{"num_hidden_layers": 9, "hidden_size": 256, "n_experts": 48, "experts_per_token": 2, "d_expert": 224, "d_shared_expert": 256, "hidden_act": "squared_relu", "moe_layers": [0, 2, 4, 6, 8], "router_score": "sigmoid", "normalize_top_k": true, "routed_scale": 1.0, "balance_loss": 0.000673, "balance_bias": true, "init_std_router": 0.0177, "lr_router": 0.00143, "vocab_size": 32000, "norm": "layernorm", "norm_eps": 1e-05, "tie_word_embeddings": false, "optimizer": "soap_variant", "learning_rate": 0.00667, "max_grad_norm": 1.0, "batch_tokens": 131072, "max_seq_len": 512, "train_tokens": 802300000, "max_steps": 6122, "dataset": "wikipedia_en"}
Below are experts of layer 2 (counted from 0) of a mixture-of-experts language model. Rows are named router (the router's row for the expert) and show model dimensions 192-255. Each number is 200 + 40 x the weight over its row's rms, rounded and kept within 0 to 999.
Before each expert's rows: a language model's description of what the expert responds to; "raises" lists some tokens whose logits its average output raises strongly, later layers aside. This comes from a sample of Wikipedia text that the model never trained on.

# expert 9
It responds to: Role and membership nouns
raises: " of", ",", "s", " in", " and", "-"
router,163,223,162,138,235,243,265,138,191,122,204,205,204,205,212,175,263,190,224,169,224,192,179,212,262,169,132,181,183,207,282,231,172,263,138,259,206,172,181,251,179,252,125,201,204,163,163,201,74,182,235,123,167,212,250,184,180,239,195,209,203,251,169,260

# expert 16
It responds to: Generic abstract nouns
raises: " on", "\n", " in", ",", ".", " to"
router,188,228,187,161,149,271,241,192,194,174,158,172,281,169,238,214,218,118,119,176,215,189,174,170,188,181,200,172,194,196,213,205,176,232,90,195,257,147,162,227,196,234,169,168,192,130,230,207,153,201,216,218,176,232,196,265,204,275,208,142,193,172,186,228

# expert 35
It responds to: Capital-letter acronym pieces
raises: "-", ",", ".", "'", "–", " ("
router,132,188,206,206,205,218,192,152,135,156,199,141,204,202,195,200,223,182,219,98,263,152,171,189,254,194,192,205,172,195,230,163,195,245,195,236,292,166,194,233,272,199,144,168,145,121,173,206,165,195,189,240,179,234,166,228,223,189,192,192,112,157,174,267

# expert 10
It responds to: Adjective suffixes, attributive words
raises: "-", "ly", "s", ",", " and", " "
router,109,182,230,165,226,216,196,220,208,228,170,172,209,169,178,199,230,169,197,177,206,162,248,160,222,204,176,203,144,174,213,247,207,191,232,175,283,163,160,259,175,241,114,221,220,118,204,184,98,225,216,207,191,231,152,197,260,273,220,189,222,144,227,257

# expert 41
It responds to: Digits and quantities
raises: ".", " to", " m", " ", " in", " ("
router,163,183,228,144,219,214,217,201,147,214,169,149,211,147,157,178,273,231,180,272,212,221,179,196,250,177,189,211,187,181,225,124,135,221,171,180,262,136,194,261,255,224,170,247,157,183,156,169,153,265,205,234,195,166,184,205,233,243,228,177,158,223,189,229

# expert 47
It responds to: Surnames and name pieces
raises: "-", " and", " to", "s", ",", " ("
router,120,195,173,190,177,214,203,189,149,145,266,176,232,189,192,184,182,174,161,199,253,168,196,165,229,211,143,191,181,160,223,172,196,220,220,174,233,179,243,253,255,200,182,226,184,147,170,234,171,213,179,209,160,170,166,208,268,202,285,223,216,252,244,204

# expert 39
It responds to: Colons and given names
raises: " A", " ", " Al"
router,111,201,212,170,208,190,181,186,126,184,195,196,287,204,175,185,160,183,123,202,214,91,252,199,244,257,208,142,141,172,244,226,183,219,127,181,194,177,174,269,192,220,213,244,137,145,166,239,180,240,228,169,250,197,162,241,263,191,208,215,111,212,179,193

# expert 15
It responds to: Common prepositions
raises: " the", " its", " their", " his", " this", " a"
router,200,285,183,157,231,207,169,134,188,177,218,168,260,223,241,139,140,158,168,160,144,146,185,169,210,181,189,115,174,126,261,215,195,210,220,140,265,153,196,274,207,275,244,253,158,195,164,172,127,198,201,200,172,198,139,135,234,215,187,195,210,156,167,208

# expert 12
It responds to: Place name heads
raises: ",", " and", ".", ";", "-", " of"
router,112,235,195,147,212,255,150,176,170,181,237,158,169,173,237,134,154,168,119,170,235,191,242,231,236,251,169,191,151,211,247,188,167,228,128,177,265,191,176,268,157,222,165,167,193,135,124,166,159,248,213,225,162,234,264,232,228,214,197,229,229,213,192,248

# expert 46
It responds to: Possessive apostrophes, noun suffixes
raises: "s", "-", " of", ".", "'", ","
router,175,198,112,185,194,228,97,222,159,188,170,170,221,189,179,173,258,205,175,214,200,204,197,155,247,169,120,113,113,176,227,198,169,196,198,237,214,138,106,209,209,236,204,190,233,88,106,172,141,259,250,135,129,217,166,168,265,270,193,224,223,147,221,192

# expert 17
It responds to: Nationality adjectives, coordinate marks
raises: ",", " and", " or", "-", ".", " of"
router,105,200,240,96,189,163,200,231,245,222,230,179,213,180,198,195,189,126,183,252,262,213,178,223,259,160,162,139,185,170,180,202,176,203,166,138,290,152,162,272,161,250,174,220,130,110,230,187,152,238,198,186,216,194,185,212,219,239,195,187,193,160,238,225

# expert 45
It responds to: Years and places
raises: ".", "\n", ";", " as", "—", " ("
router,128,185,179,105,255,284,147,156,180,195,237,135,148,155,157,188,213,139,221,201,219,181,271,190,226,236,225,134,167,239,206,224,214,244,127,164,263,182,211,309,193,186,156,248,103,136,222,222,115,240,208,185,185,183,164,241,302,244,173,136,139,266,139,299

# expert 13
It responds to: Ordinal suffixes, title words
raises: ",", "s", " and", "-", " ", " of"
router,54,232,188,130,239,246,138,190,204,225,164,132,267,201,270,168,172,173,155,208,227,182,163,200,176,245,169,172,134,140,171,181,237,190,223,204,189,123,157,267,205,243,179,262,207,136,127,231,130,225,202,172,182,272,252,230,266,256,153,186,219,221,150,171

# expert 19
It responds to: Month names in dates
raises: ";", ".", ",", "\n", " ", " ("
router,102,229,144,194,196,215,167,210,138,229,183,132,254,187,168,214,242,161,179,182,227,152,202,205,178,193,224,141,135,214,169,185,176,228,167,219,245,240,185,273,172,240,253,231,193,192,155,172,187,180,234,123,256,187,183,224,294,169,236,197,177,263,152,290